Experts of a small language model: vocabulary 32000, 1000M tokens.
Below are experts of layer 5 (counted from 0) of a mixture-of-experts language model. Rows are named router (the router's row for the expert), up (a neuron's input weights, with its number) and show model dimensions 0-95. Each number is 50 + 12 x the weight over its row's rms, rounded and kept within 0 to 99.
After each expert's rows: a language model's description of what the expert responds to. This comes from a sample of Wikipedia text that the model never trained on.

# expert 25
router:82 78 49 51 62 73 42 70 29 93 60 32 85 54 11 62 39 56 53 52 56 53 33 52 46 46 34 36 60 59 46 50 60 47 48 51 57 56 51 53 44 46 49 64 61 34 45 49 64 64 30 61 32 40 55 54 39 44 58 43 42 51 62 53 59 63 41 54 50 52 75 37 57 50 54 09 42 54 62 56 51 62 55 53 56 63 71 55 33 57 59 47 54 52 79 36
up5:64 58 39 40 29 50 53 55 68 58 42 45 58 47 65 53 60 50 43 61 31 49 56 45 49 44 73 55 73 53 52 70 53 73 48 75 33 56 38 39 58 63 46 63 55 71 39 41 49 67 40 60 66 76 71 24 61 56 52 51 54 44 81 52 68 58 34 46 34 68 69 50 75 29 60 38 48 58 55 38 49 62 63 52 36 36 48 44 32 46 56 54 37 39 55 41
up6:36 55 31 57 59 57 34 55 73 40 54 43 32 48 51 38 67 44 35 71 62 52 68 49 38 55 59 38 60 53 31 67 56 46 48 68 55 57 38 53 59 70 60 70 56 49 30 36 46 53 28 38 43 57 37 38 53 58 55 48 53 49 58 62 39 59 30 66 57 44 72 52 71 35 50 71 25 51 35 48 51 44 45 56 47 46 43 60 49 55 46 40 69 66 30 40
up7:61 44 47 48 53 40 44 37 54 34 41 56 62 40 50 40 48 30 49 45 54 36 58 55 58 49 39 63 60 36 51 35 43 56 56 62 29 58 48 36 55 59 43 35 48 47 64 43 35 41 42 43 45 56 58 22 44 47 43 59 75 48 25 53 50 50 42 63 49 33 43 29 65 60 34 49 55 69 68 54 37 63 42 50 62 55 41 36 44 28 44 52 54 88 41 47
Description: Line breaks and headings

# expert 45
router:65 74 50 68 68 76 50 55 28 85 71 44 50 65 47 45 47 52 45 60 58 50 41 77 44 56 54 52 58 52 55 53 60 39 51 44 57 35 56 19 41 64 51 69 58 60 47 40 59 70 32 48 43 42 42 50 43 52 47 37 33 43 38 65 56 43 59 46 64 41 69 31 68 41 64 43 43 55 83 43 62 48 40 60 45 48 38 67 58 64 48 52 49 42 53 36
up5:64 68 13 41 44 44 59 42 83 46 46 46 45 59 58 59 56 50 68 43 58 53 45 51 40 59 48 53 42 44 70 49 36 41 52 65 38 37 45 50 44 63 41 66 47 39 54 42 56 47 50 51 33 56 61 55 46 48 48 47 48 55 60 45 52 57 44 53 47 59 49 55 65 48 63 52 60 59 68 39 51 35 49 48 66 57 42 45 36 55 72 53 62 42 65 39
up6:60 45 73 44 57 45 46 53 53 44 55 64 50 19 67 59 48 48 35 67 56 41 28 73 60 55 45 60 46 66 55 47 58 46 64 67 51 44 50 58 49 56 61 53 53 74 44 63 52 37 49 47 47 65 56 63 76 61 71 39 41 35 45 30 41 50 50 42 81 61 40 41 44 64 63 49 43 56 39 54 38 75 52 68 54 54 51 33 63 56 81 52 35 42 53 40
up7:49 49 52 54 54 39 45 64 31 48 50 46 49 63 56 19 49 41 54 51 58 62 42 57 81 66 49 58 48 51 34 53 42 54 54 64 60 41 44 55 52 79 55 84 46 63 47 46 48 52 54 46 65 43 63 66 44 60 44 66 46 63 40 52 33 57 57 49 69 64 37 41 50 66 69 57 48 53 82 51 35 70 45 69 46 37 57 48 67 34 72 69 48 57 37 40
Description: Abstract action nouns

# expert 47
router:86 66 34 42 53 62 37 62 61 66 65 49 53 44 36 56 42 56 80 45 48 62 36 70 39 50 65 37 49 43 34 60 60 63 67 59 68 39 44 45 46 50 65 28 59 46 48 51 64 59 36 66 50 58 45 66 43 61 71 43 47 48 29 55 34 39 58 43 32 61 62 49 59 47 21 34 43 34 44 46 50 38 18 28 48 43 75 53 39 44 50 27 51 74 20 62
up0:43 44 38 35 53 58 43 61 49 72 44 57 71 49 39 55 63 40 44 60 59 59 59 40 38 55 40 52 52 43 55 48 46 46 43 48 45 63 55 43 62 48 74 40 58 62 40 47 54 70 47 69 44 34 40 61 46 57 62 57 48 35 56 49 51 58 26 83 81 60 55 49 48 53 62 45 26 51 52 36 74 46 19 56 37 65 73 50 40 76 75 64 49 48 52 56
up1:43 48 60 44 50 89 53 70 52 61 48 43 65 45 42 60 43 51 63 71 52 42 34 37 68 53 40 36 41 53 64 56 65 53 61 58 61 31 33 31 61 40 45 75 76 56 50 39 50 62 57 57 46 47 62 53 34 71 34 52 62 54 56 48 50 57 33 60 66 68 42 52 73 38 66 32 26 45 61 54 62 58 33 47 45 53 60 63 44 63 65 54 24 57 48 60
up2:29 46 48 48 51 58 50 55 63 77 67 35 58 41 40 61 52 61 64 69 56 63 53 46 67 35 40 43 44 48 53 71 53 69 26 53 50 32 34 31 67 46 67 64 83 60 52 43 58 65 38 54 38 59 57 52 34 57 58 39 46 37 45 63 50 71 40 55 47 61 67 37 59 42 38 35 29 32 39 55 79 50 48 40 42 53 55 57 42 54 47 45 45 35 65 43
Description: Title words, CJK text

# expert 35
router:57 50 58 49 47 71 35 59 41 73 60 45 48 36 50 75 59 59 66 56 56 61 61 65 54 39 46 38 44 58 44 73 49 21 13 54 44 46 52 56 54 26 55 47 59 42 47 39 52 64 41 61 34 47 49 56 64 48 40 48 39 61 46 43 68 33 28 39 48 38 59 34 57 42 66 42 37 54 39 55 58 73 77 46 63 48 50 58 36 68 35 31 53 61 28 60
up0:57 56 48 36 49 73 26 59 35 60 41 36 50 58 52 51 30 51 42 67 45 47 53 30 84 28 71 47 46 52 55 44 57 42 44 50 31 52 25 63 60 81 67 60 72 58 37 52 68 61 35 62 50 79 40 52 45 54 53 42 57 44 63 70 55 77 64 58 45 56 61 32 49 36 56 41 25 47 45 46 65 52 40 63 34 41 60 49 87 65 44 54 62 54 38 53
up1:49 51 46 67 45 54 26 51 64 35 41 39 49 57 59 43 70 35 51 31 68 51 20 46 47 44 59 49 55 19 48 51 57 30 34 43 64 72 39 49 58 40 55 53 60 49 60 40 32 68 49 62 61 50 31 41 72 34 63 27 60 42 38 46 52 57 28 54 61 54 57 45 44 55 53 47 69 52 34 33 51 16 70 65 58 53 52 48 48 68 57 50 28 43 49 56
up2:44 36 56 65 49 62 21 50 66 65 53 40 62 41 54 54 38 43 67 51 46 61 39 30 60 35 39 48 55 79 42 64 53 61 49 71 51 47 54 34 52 67 57 53 57 48 56 47 65 65 43 49 56 68 53 54 33 67 72 46 52 38 40 33 59 65 53 37 55 54 73 65 70 34 60 32 31 74 61 59 46 39 43 40 36 56 31 67 37 51 51 67 38 19 61 32
Description: Education and degrees

# expert 61
router:60 58 41 74 66 68 42 67 22 71 53 38 38 32 44 69 34 54 52 50 23 34 60 67 55 52 70 61 54 54 65 64 55 66 48 51 66 46 56 47 58 53 57 72 65 46 55 47 65 65 36 46 54 52 46 47 42 53 64 43 51 52 46 30 48 53 54 70 59 59 66 23 52 38 65 41 44 80 46 62 62 74 49 42 41 56 63 62 31 46 23 68 31 48 53 47
up0:64 46 63 45 63 47 43 40 34 53 49 48 70 48 53 54 58 48 62 65 52 59 45 57 41 53 64 40 45 45 45 50 49 53 32 36 37 58 41 71 44 57 38 32 49 57 26 59 58 54 42 28 41 75 66 47 62 72 52 44 40 41 49 51 48 56 60 53 51 46 61 71 55 47 59 62 58 40 29 50 55 62 66 45 28 61 65 53 49 29 44 62 42 60 52 31
up1:29 33 63 54 48 47 62 38 65 50 30 61 54 49 56 60 61 43 45 62 32 64 56 56 31 59 69 32 42 48 57 54 39 55 40 54 31 42 52 52 48 37 77 53 43 36 56 41 49 51 63 39 42 45 43 63 48 37 32 62 38 20 32 33 72 58 50 55 49 44 63 33 37 42 64 48 56 60 41 41 49 51 72 62 50 36 48 38 63 28 50 53 65 48 35 34
up2:39 38 55 51 64 49 39 53 64 59 72 43 49 46 32 49 49 43 67 56 52 65 53 44 49 46 30 24 56 59 53 49 45 32 30 54 48 51 48 62 55 38 50 58 81 51 56 39 59 70 29 32 34 57 29 59 65 35 41 46 47 47 75 51 68 35 49 37 58 39 57 18 41 42 54 52 36 50 69 22 61 45 44 48 44 43 61 44 46 52 80 63 45 43 61 44
Description: Arts and creative works

# expert 57
router:54 62 54 56 54 69 40 62 37 71 47 51 76 50 46 58 47 68 54 42 64 42 53 24 54 35 50 20 50 57 18 68 60 46 64 64 70 55 56 33 54 64 50 39 63 36 48 39 52 60 44 55 54 57 55 74 53 61 60 43 57 52 60 60 74 79 58 30 84 48 66 39 45 32 40 36 43 64 46 50 55 46 26 76 42 58 51 62 60 49 46 54 47 61 60 25
up5:33 55 59 43 52 59 44 44 58 45 53 79 52 48 46 49 49 48 64 55 31 57 38 30 44 38 34 48 82 55 36 39 51 59 45 52 37 47 31 50 54 53 48 55 44 43 35 28 58 48 33 81 67 37 32 45 49 44 39 42 65 50 69 63 58 53 45 56 29 38 49 32 56 52 76 43 50 57 46 37 49 36 55 53 67 57 61 74 51 49 31 38 44 61 41 54
up6:67 57 44 19 67 59 44 37 51 58 45 51 49 40 67 51 66 65 54 50 55 56 72 65 43 53 58 34 35 46 47 42 45 73 43 40 44 48 30 32 63 50 64 62 36 58 59 50 58 44 42 40 51 63 45 67 52 57 45 63 46 70 68 44 35 51 46 31 41 64 41 56 35 43 31 47 50 77 42 38 35 27 51 41 37 29 67 48 48 52 39 57 58 53 65 31
up7:36 39 26 51 39 51 28 81 58 78 49 39 33 51 56 35 65 72 38 63 51 63 41 56 62 41 36 36 64 39 45 69 74 57 51 75 37 35 54 52 39 47 48 63 51 53 55 49 65 57 40 53 41 71 49 42 37 59 44 30 56 44 56 58 54 45 57 45 58 58 58 51 47 46 58 43 32 53 56 56 57 43 50 68 38 55 43 51 57 61 48 45 37 44 54 41
Description: Possessive s and plurals

# expert 30
router:65 69 45 62 56 67 40 62 10 73 75 59 51 51 35 51 58 48 52 65 55 44 28 50 91 35 61 37 56 58 31 65 61 49 33 34 51 59 52 53 41 45 54 42 55 67 45 41 54 61 35 39 51 39 42 35 44 52 47 46 55 50 50 81 64 40 56 42 60 58 57 43 56 37 43 44 40 32 36 31 50 40 17 45 51 61 72 49 53 53 57 73 27 39 78 56
up5:48 57 55 59 46 49 58 56 52 40 56 23 34 60 61 51 62 40 48 67 56 92 46 62 58 62 57 59 38 48 79 60 47 27 36 27 66 61 48 46 40 50 49 37 41 54 57 62 53 45 56 39 42 25 29 57 45 47 35 51 61 61 57 78 48 57 58 54 52 39 46 39 43 56 55 54 54 33 37 72 65 30 38 58 63 46 69 59 50 54 46 51 34 59 54 55
up6:41 39 46 43 40 45 48 43 52 47 73 50 65 42 45 68 42 68 31 69 47 41 40 44 61 50 53 37 50 42 38 59 62 49 51 66 37 62 33 62 58 44 33 51 48 72 24 54 41 63 52 70 38 25 54 29 78 55 64 46 20 25 64 52 43 62 38 55 42 63 57 61 60 52 48 63 45 39 52 40 64 55 56 23 53 51 60 43 65 61 22 50 56 34 63 42
up7:58 77 57 48 45 58 18 65 60 58 57 38 35 56 19 42 35 64 21 68 46 45 55 64 63 42 50 67 74 61 42 55 58 55 45 56 49 46 45 34 47 63 43 58 65 44 33 57 45 78 34 51 49 65 40 57 58 57 67 53 36 31 61 41 58 56 57 49 65 66 72 39 65 42 35 41 26 44 75 46 69 49 68 59 43 64 47 60 49 49 48 40 40 51 48 45
Description: Possessives and institutions

# expert 27
router:86 75 53 30 58 77 50 61 34 92 69 43 54 34 48 34 47 55 60 56 61 49 36 64 38 52 44 44 58 51 61 64 54 34 55 46 48 48 51 22 52 55 56 41 70 32 52 27 50 62 32 49 36 50 38 46 34 52 45 42 44 36 45 58 49 62 37 51 35 46 62 45 59 35 68 42 41 37 40 53 56 35 34 60 51 47 50 56 57 51 42 68 61 58 46 68
up0:55 40 42 62 38 70 43 55 62 69 45 35 64 60 30 41 61 44 68 76 51 53 49 61 71 47 32 50 66 49 38 63 62 43 65 65 49 14 36 48 58 63 52 35 54 58 49 59 71 58 46 75 39 61 53 58 47 49 47 44 52 40 48 62 59 64 40 52 48 63 73 60 63 29 42 43 38 36 44 60 55 51 66 65 51 57 52 44 60 44 57 65 42 53 46 56
up1:58 58 36 20 38 52 63 32 52 59 63 52 36 53 51 31 68 50 34 54 52 35 42 67 55 51 42 38 45 47 64 62 45 44 57 50 35 41 38 55 35 48 40 31 57 61 51 49 30 54 29 70 39 51 42 54 43 54 29 52 56 52 43 31 37 60 41 42 20 46 44 64 36 43 44 50 51 45 35 54 52 22 50 21 49 56 50 47 43 33 47 59 61 47 43 63
up2:47 34 63 55 69 57 52 51 49 40 43 38 66 29 62 16 28 54 59 66 68 54 48 19 43 45 43 52 63 51 56 52 51 65 50 53 66 58 51 40 49 58 53 76 56 36 67 51 26 44 47 27 34 41 29 48 33 64 48 43 69 33 44 52 50 52 57 53 42 52 53 70 46 51 59 55 48 51 49 56 49 20 62 61 48 66 56 38 54 58 37 68 50 45 56 64
Description: Surname endings

# expert 26
router:64 49 50 50 78 65 40 67 22 70 54 33 49 29 42 60 50 47 43 59 68 39 54 33 67 49 48 42 45 53 39 66 53 64 56 53 39 47 53 62 32 66 52 31 66 84 50 48 49 61 35 62 48 48 47 52 35 60 49 47 30 63 66 46 39 48 33 31 46 58 60 36 55 48 60 42 37 13 61 57 55 48 50 23 34 44 51 63 74 57 53 50 68 33 66 57
up0:56 61 32 63 38 72 45 57 59 70 46 63 53 49 36 62 59 44 58 58 50 46 65 44 45 32 36 45 45 57 45 52 45 50 54 77 59 49 56 55 70 50 31 67 71 51 55 29 59 76 36 45 59 46 45 43 35 48 64 49 50 32 66 69 58 50 55 41 55 44 67 48 51 29 54 29 46 33 66 46 59 54 36 53 53 47 51 62 55 64 38 41 68 61 54 52
up1:51 36 64 66 51 68 43 53 51 76 60 34 62 53 46 46 48 68 51 58 59 46 51 58 54 52 83 63 50 44 51 67 58 58 28 47 32 37 31 27 76 44 74 34 59 37 39 44 37 62 24 48 33 72 50 57 45 60 52 41 50 36 63 57 54 46 37 51 61 71 68 50 75 50 53 48 51 48 39 30 60 62 53 35 57 62 41 61 33 67 44 50 39 48 40 38
up2:36 48 66 52 36 60 55 44 38 52 41 49 57 35 55 52 65 56 38 41 59 56 52 52 54 66 28 46 53 28 49 52 42 60 52 41 47 36 67 61 40 57 46 26 55 49 50 54 52 42 61 54 53 46 55 63 57 55 47 52 36 49 32 68 40 58 54 63 40 22 56 43 58 40 65 32 39 38 57 46 54 70 49 45 77 52 48 49 50 45 42 61 40 38 65 22
Description: Time prepositions, Thai text

# expert 21
router:41 66 35 63 57 67 44 66 47 76 51 48 79 62 41 71 61 56 23 62 51 70 31 63 56 53 30 49 50 53 58 61 60 42 48 42 57 59 54 41 49 43 58 56 64 50 36 43 65 63 44 59 62 68 38 33 42 47 54 36 41 33 53 61 51 71 50 48 51 57 67 27 60 42 57 46 37 45 42 40 68 50 58 37 72 49 57 52 40 60 58 51 08 42 71 39
up0:37 57 59 50 32 43 54 45 41 46 40 56 68 54 53 49 66 39 32 51 68 57 38 50 42 61 59 43 55 51 51 62 62 28 45 21 29 57 35 45 60 48 63 45 37 64 52 36 37 36 46 74 79 35 38 27 38 69 29 21 35 43 41 54 59 64 47 17 48 36 48 44 45 59 64 63 42 65 33 35 39 42 56 36 53 55 72 54 56 49 62 74 36 54 42 55
up1:47 46 59 76 43 54 43 66 41 63 62 27 51 46 49 40 32 49 61 68 50 45 35 64 57 47 48 27 50 63 46 64 43 49 47 46 49 41 34 35 36 47 50 35 58 56 42 38 54 76 37 37 49 34 59 66 54 49 51 43 38 40 52 48 63 50 35 32 42 55 68 49 51 62 45 26 27 52 48 61 62 51 58 51 44 66 44 65 71 60 58 68 45 43 46 50
up2:37 56 30 63 56 51 32 71 55 56 61 34 31 34 53 24 50 46 38 44 53 74 71 56 62 25 42 51 60 68 50 47 56 43 45 45 51 46 60 47 51 47 66 51 89 47 53 39 39 72 46 62 34 32 50 52 54 52 28 33 57 45 43 28 44 25 51 30 58 36 45 70 84 52 39 47 42 33 65 41 72 66 38 50 42 43 42 64 52 64 37 36 49 58 50 66
Description: Years and the

# expert 7
router:44 50 40 65 77 64 38 65 37 57 85 39 33 53 36 60 58 48 52 56 60 50 61 25 46 39 46 27 57 52 27 67 47 58 27 58 69 50 64 32 56 44 33 46 57 70 38 42 66 69 47 33 45 35 45 51 38 56 73 44 77 47 59 45 67 58 48 34 57 59 64 49 60 51 39 34 33 56 43 67 61 57 54 61 41 58 44 44 56 48 31 29 53 55 35 49
up0:39 43 42 55 61 49 45 48 66 44 52 66 41 56 40 40 46 69 35 59 57 42 26 37 37 41 40 67 64 53 29 53 64 50 73 49 57 59 45 60 54 55 43 65 60 46 53 61 32 60 29 57 49 63 61 53 40 64 57 58 32 53 59 55 52 43 55 47 49 73 42 50 47 38 43 63 61 63 73 52 41 56 62 64 50 34 46 80 63 57 53 38 66 56 59 28
up1:73 64 68 60 49 57 55 75 43 52 64 56 53 33 51 54 51 49 45 68 63 45 55 56 43 31 70 39 66 45 50 41 66 73 42 47 67 48 30 45 56 57 50 65 58 39 49 36 54 59 34 52 56 47 57 46 28 62 61 25 51 62 51 49 48 41 51 56 63 54 45 46 60 18 41 33 31 38 48 42 59 41 59 54 55 64 46 48 42 66 70 50 56 65 39 30
up2:64 57 34 47 68 79 37 53 41 55 34 49 80 38 51 62 69 46 63 51 39 30 45 27 44 38 48 54 55 47 58 64 53 57 40 34 44 50 59 53 52 63 49 47 68 52 40 50 57 60 16 43 62 51 57 52 54 36 39 24 39 53 51 66 64 47 57 57 39 51 67 50 55 38 41 55 37 60 54 45 42 46 38 67 51 83 67 35 40 46 75 56 62 51 50 67
Description: Quoted speech and verbs

# expert 39
router:28 71 46 53 55 67 39 64 41 68 53 38 73 35 35 22 48 48 28 50 48 39 62 49 56 45 47 63 61 43 58 54 48 48 53 56 31 44 43 43 48 66 59 59 55 57 41 35 61 63 43 51 49 50 54 31 40 35 29 45 48 46 36 31 46 51 34 47 50 65 65 46 54 44 57 35 43 45 44 49 60 74 59 37 41 53 41 62 35 63 53 39 66 80 75 48
up0:46 39 47 38 47 51 56 55 39 57 57 60 46 52 52 55 69 60 52 62 43 58 47 63 58 58 51 56 66 66 45 43 62 49 57 46 64 54 63 34 50 33 46 52 53 25 44 57 46 44 62 53 46 57 55 57 42 57 60 22 47 36 49 49 41 47 51 79 38 42 54 56 65 62 47 67 48 69 46 59 42 29 46 40 53 45 58 42 56 41 40 53 52 47 38 64
up1:60 52 53 62 70 88 50 77 51 78 60 25 50 40 55 50 55 46 45 44 38 42 25 58 56 42 30 24 44 60 30 48 65 70 32 63 31 51 37 65 62 50 44 59 71 36 33 33 47 59 38 44 26 63 44 43 41 62 65 48 35 57 41 37 48 54 40 44 53 49 56 34 50 39 65 47 22 47 42 48 54 43 51 57 45 43 42 61 50 62 44 52 45 65 37 65
up2:40 43 33 55 46 49 47 49 53 46 45 58 38 43 48 37 47 43 61 41 50 46 38 35 58 35 42 44 52 44 57 44 35 56 62 66 55 48 28 60 60 46 43 67 69 36 57 63 57 34 58 41 51 51 59 57 62 60 31 47 51 73 43 37 49 35 51 50 48 41 45 52 44 56 35 59 57 50 38 56 49 53 42 45 37 54 40 57 39 63 47 34 65 50 63 48
Description: Mid-word name pieces

# expert 14
router:57 66 46 54 43 68 37 58 40 68 62 45 65 34 29 50 42 60 44 42 58 38 41 51 69 36 54 57 56 53 60 51 57 62 46 69 48 60 49 65 64 48 52 35 63 48 37 30 64 63 37 50 31 56 48 44 54 44 61 38 25 42 62 65 47 47 47 51 44 49 60 44 59 46 49 42 42 53 50 55 59 36 24 28 47 37 32 48 68 57 29 64 58 57 58 45
up0:50 46 40 40 51 53 54 61 47 52 56 48 55 52 49 57 48 45 39 31 71 43 44 55 45 59 51 39 52 50 66 42 53 58 62 44 57 56 45 50 51 42 50 22 51 60 39 44 57 58 53 45 85 28 48 25 44 61 49 29 59 48 76 50 49 44 60 52 60 58 46 66 67 50 47 30 46 62 63 34 56 47 68 45 35 50 52 48 53 50 78 65 46 46 59 59
up1:69 36 63 50 55 48 59 51 47 58 45 43 49 37 48 53 65 46 50 44 75 42 69 50 59 51 41 71 48 67 51 47 48 38 60 53 53 59 43 46 51 38 56 61 43 40 45 41 45 51 53 49 43 54 59 40 57 35 53 44 61 46 60 44 46 67 56 61 68 53 68 55 56 43 56 48 43 51 47 44 46 47 69 44 61 64 39 44 49 65 61 61 43 43 63 12
up2:47 40 51 52 35 49 28 36 58 44 57 58 67 68 41 36 44 74 48 45 33 88 49 35 54 34 40 47 80 50 43 53 42 62 14 56 48 51 60 60 54 59 20 79 55 41 41 59 58 48 45 50 50 58 49 42 52 65 52 37 69 41 49 59 32 48 40 51 38 38 52 59 37 49 46 35 38 54 37 69 69 59 42 48 47 53 56 56 61 42 38 52 37 57 57 49
Description: Foreign name pieces

# expert 62
router:70 27 54 31 76 68 41 67 37 99 53 45 81 28 34 49 43 65 52 64 43 54 56 65 46 43 52 54 58 67 48 61 57 39 49 44 47 60 48 46 39 70 65 49 69 50 38 51 62 68 35 53 56 59 59 39 42 44 62 49 57 47 43 53 47 55 48 55 53 61 81 43 58 40 59 44 35 41 47 38 59 53 28 59 42 52 44 77 51 56 41 50 67 38 70 43
up0:62 40 29 61 45 54 74 50 44 43 54 53 60 56 43 79 31 45 43 56 60 69 33 54 29 60 43 49 54 50 46 45 41 64 64 50 52 66 43 60 61 59 54 64 46 52 66 45 43 58 56 56 50 56 54 28 62 54 61 57 50 34 53 39 33 36 52 80 50 60 32 45 58 50 64 65 37 36 47 53 43 37 39 57 38 35 51 50 39 57 38 81 34 28 81 52
up1:46 31 54 39 44 36 47 42 71 47 43 55 42 57 47 37 52 50 52 35 57 51 35 44 50 53 36 63 44 43 32 51 66 29 42 54 51 68 64 58 62 59 54 27 42 47 54 52 38 64 35 76 38 54 62 55 30 45 53 51 40 66 31 64 41 38 43 34 72 44 57 48 29 59 46 69 59 55 44 54 50 48 53 50 54 60 49 68 41 45 27 72 39 34 77 59
up2:56 35 71 31 80 48 55 37 68 46 51 58 53 25 52 66 21 52 25 56 41 42 52 52 57 58 57 49 45 41 50 62 63 51 28 55 52 58 49 49 57 61 47 49 40 46 35 63 75 54 43 62 27 61 47 56 48 31 51 72 65 46 40 56 62 26 43 45 76 57 44 38 50 62 47 59 63 31 27 49 61 54 43 48 24 50 51 52 70 44 49 42 65 55 60 56
Description: Conjunctions and copulas

# expert 20
router:60 55 58 53 91 67 50 66 40 76 70 38 37 41 46 42 45 60 56 56 73 56 41 52 68 55 55 52 64 48 31 67 63 41 54 69 75 40 41 52 37 66 67 61 66 52 43 50 59 69 29 35 53 44 39 50 25 40 64 48 47 43 48 74 75 49 69 42 86 51 66 29 51 38 51 46 41 41 53 71 49 44 22 28 41 49 51 59 56 58 17 25 57 56 52 37
up0:47 58 34 39 55 51 52 62 59 46 51 21 40 51 50 51 46 50 61 59 66 36 32 45 71 44 81 52 66 48 51 53 45 47 32 47 62 27 39 28 34 51 36 58 46 48 30 34 55 49 50 58 59 52 61 56 41 65 49 66 37 55 57 69 35 44 41 64 50 71 57 55 62 39 49 50 36 43 36 55 41 52 37 42 43 52 50 62 43 48 51 21 62 46 20 66
up1:37 52 56 40 18 44 60 38 72 41 47 59 52 48 36 54 52 51 69 59 49 62 45 30 45 49 53 45 60 64 30 38 48 57 39 56 57 57 59 56 46 54 32 50 55 48 22 47 80 57 48 67 79 58 59 50 36 58 51 51 63 70 43 68 68 59 67 46 71 58 55 64 36 46 49 27 60 72 60 44 56 72 61 37 58 49 38 44 60 43 42 52 69 60 72 51
up2:38 61 52 38 35 66 41 74 41 71 34 48 29 50 40 59 64 37 27 83 67 46 55 33 49 43 59 44 59 53 58 53 54 57 42 41 11 56 58 32 57 40 39 61 51 52 53 24 55 51 36 63 43 30 22 57 42 57 60 54 69 51 52 40 46 47 69 36 48 52 77 43 75 58 55 11 50 51 50 61 59 71 54 40 43 65 56 55 54 51 54 66 39 28 65 55
Description: Human groups, reporting verbs

# expert 13
router:56 51 54 61 78 67 37 65 29 75 69 37 66 25 45 65 62 56 40 58 43 34 42 58 50 46 46 63 60 58 30 44 49 50 34 42 47 30 50 40 59 40 76 79 66 53 45 44 71 69 42 48 37 53 62 58 36 38 41 53 59 55 46 53 35 63 31 64 47 57 68 37 62 40 59 42 41 32 42 33 61 61 53 56 66 61 55 53 75 64 47 45 63 60 58 50
up0:47 40 61 48 64 51 50 39 68 49 56 48 68 24 70 57 72 53 46 51 59 44 46 57 53 55 45 41 45 48 45 50 41 45 65 56 46 37 47 55 36 27 46 35 42 47 64 34 41 57 44 47 48 41 57 75 59 34 35 47 51 45 58 60 52 69 33 59 61 44 34 38 57 54 34 54 54 64 41 21 69 46 30 83 42 35 29 31 33 45 71 73 62 32 54 48
up1:51 49 41 55 20 39 43 45 69 52 39 50 22 83 29 43 40 64 66 63 57 51 62 46 60 61 40 33 43 50 50 79 47 73 47 58 68 53 62 84 62 63 32 37 46 42 26 53 58 54 49 58 74 45 42 49 51 54 47 45 51 35 48 51 44 56 55 46 42 45 60 42 61 39 38 35 48 43 45 44 48 34 27 52 48 25 55 29 44 67 38 30 44 22 64 42
up2:61 48 36 36 45 65 43 78 45 56 59 42 47 39 28 64 61 70 51 69 55 65 33 55 57 53 53 60 56 64 47 48 71 33 54 34 46 46 39 71 76 40 59 44 47 41 26 36 44 68 37 48 56 43 43 46 55 67 59 40 58 63 51 69 65 39 46 56 57 42 61 54 45 63 60 25 41 58 75 21 50 43 37 54 37 59 43 58 42 67 40 45 50 52 61 43
Description: Determiners and demonstratives

# expert 50
router:78 55 40 55 81 67 43 73 14 91 54 44 65 28 45 53 65 64 25 57 56 51 55 37 52 45 24 51 61 62 44 55 52 36 52 45 45 65 42 59 59 60 42 50 63 63 41 36 68 68 27 44 51 34 53 43 48 49 44 49 57 53 53 50 51 61 42 49 81 59 66 47 58 45 43 42 40 30 46 68 55 54 23 54 53 52 61 53 66 55 47 46 46 31 51 42
up0:52 50 52 51 51 64 41 46 54 41 44 34 34 51 54 46 21 66 39 65 47 69 44 38 55 46 51 69 74 45 66 76 57 46 58 59 54 47 51 41 55 64 80 61 55 64 29 34 42 57 51 46 54 67 41 58 30 34 48 51 52 48 51 82 58 53 53 50 44 36 48 52 60 38 52 29 43 52 53 38 60 39 63 31 33 43 34 55 56 40 37 58 68 42 35 49
up1:37 65 46 33 55 48 43 43 51 64 28 71 47 76 42 57 52 16 39 37 45 37 64 54 39 48 64 67 28 36 73 46 46 51 68 50 45 58 23 58 53 79 52 20 40 49 40 21 57 58 55 47 64 41 48 51 45 52 38 67 54 56 59 45 38 47 56 34 48 38 47 38 48 57 48 40 56 61 74 42 42 32 43 49 58 42 55 34 43 68 56 38 31 67 49 33
up2:69 48 59 59 48 57 34 65 45 65 57 48 52 52 32 38 65 60 40 52 66 63 44 80 29 38 45 54 41 60 58 58 56 64 51 56 27 43 53 30 37 63 65 54 75 52 27 26 59 74 43 66 45 55 63 73 55 56 45 46 33 41 57 42 67 62 59 59 76 59 66 49 72 40 47 48 45 62 63 45 53 54 23 54 51 39 58 45 40 69 46 50 50 48 61 33
Description: Sentence ends, subordinators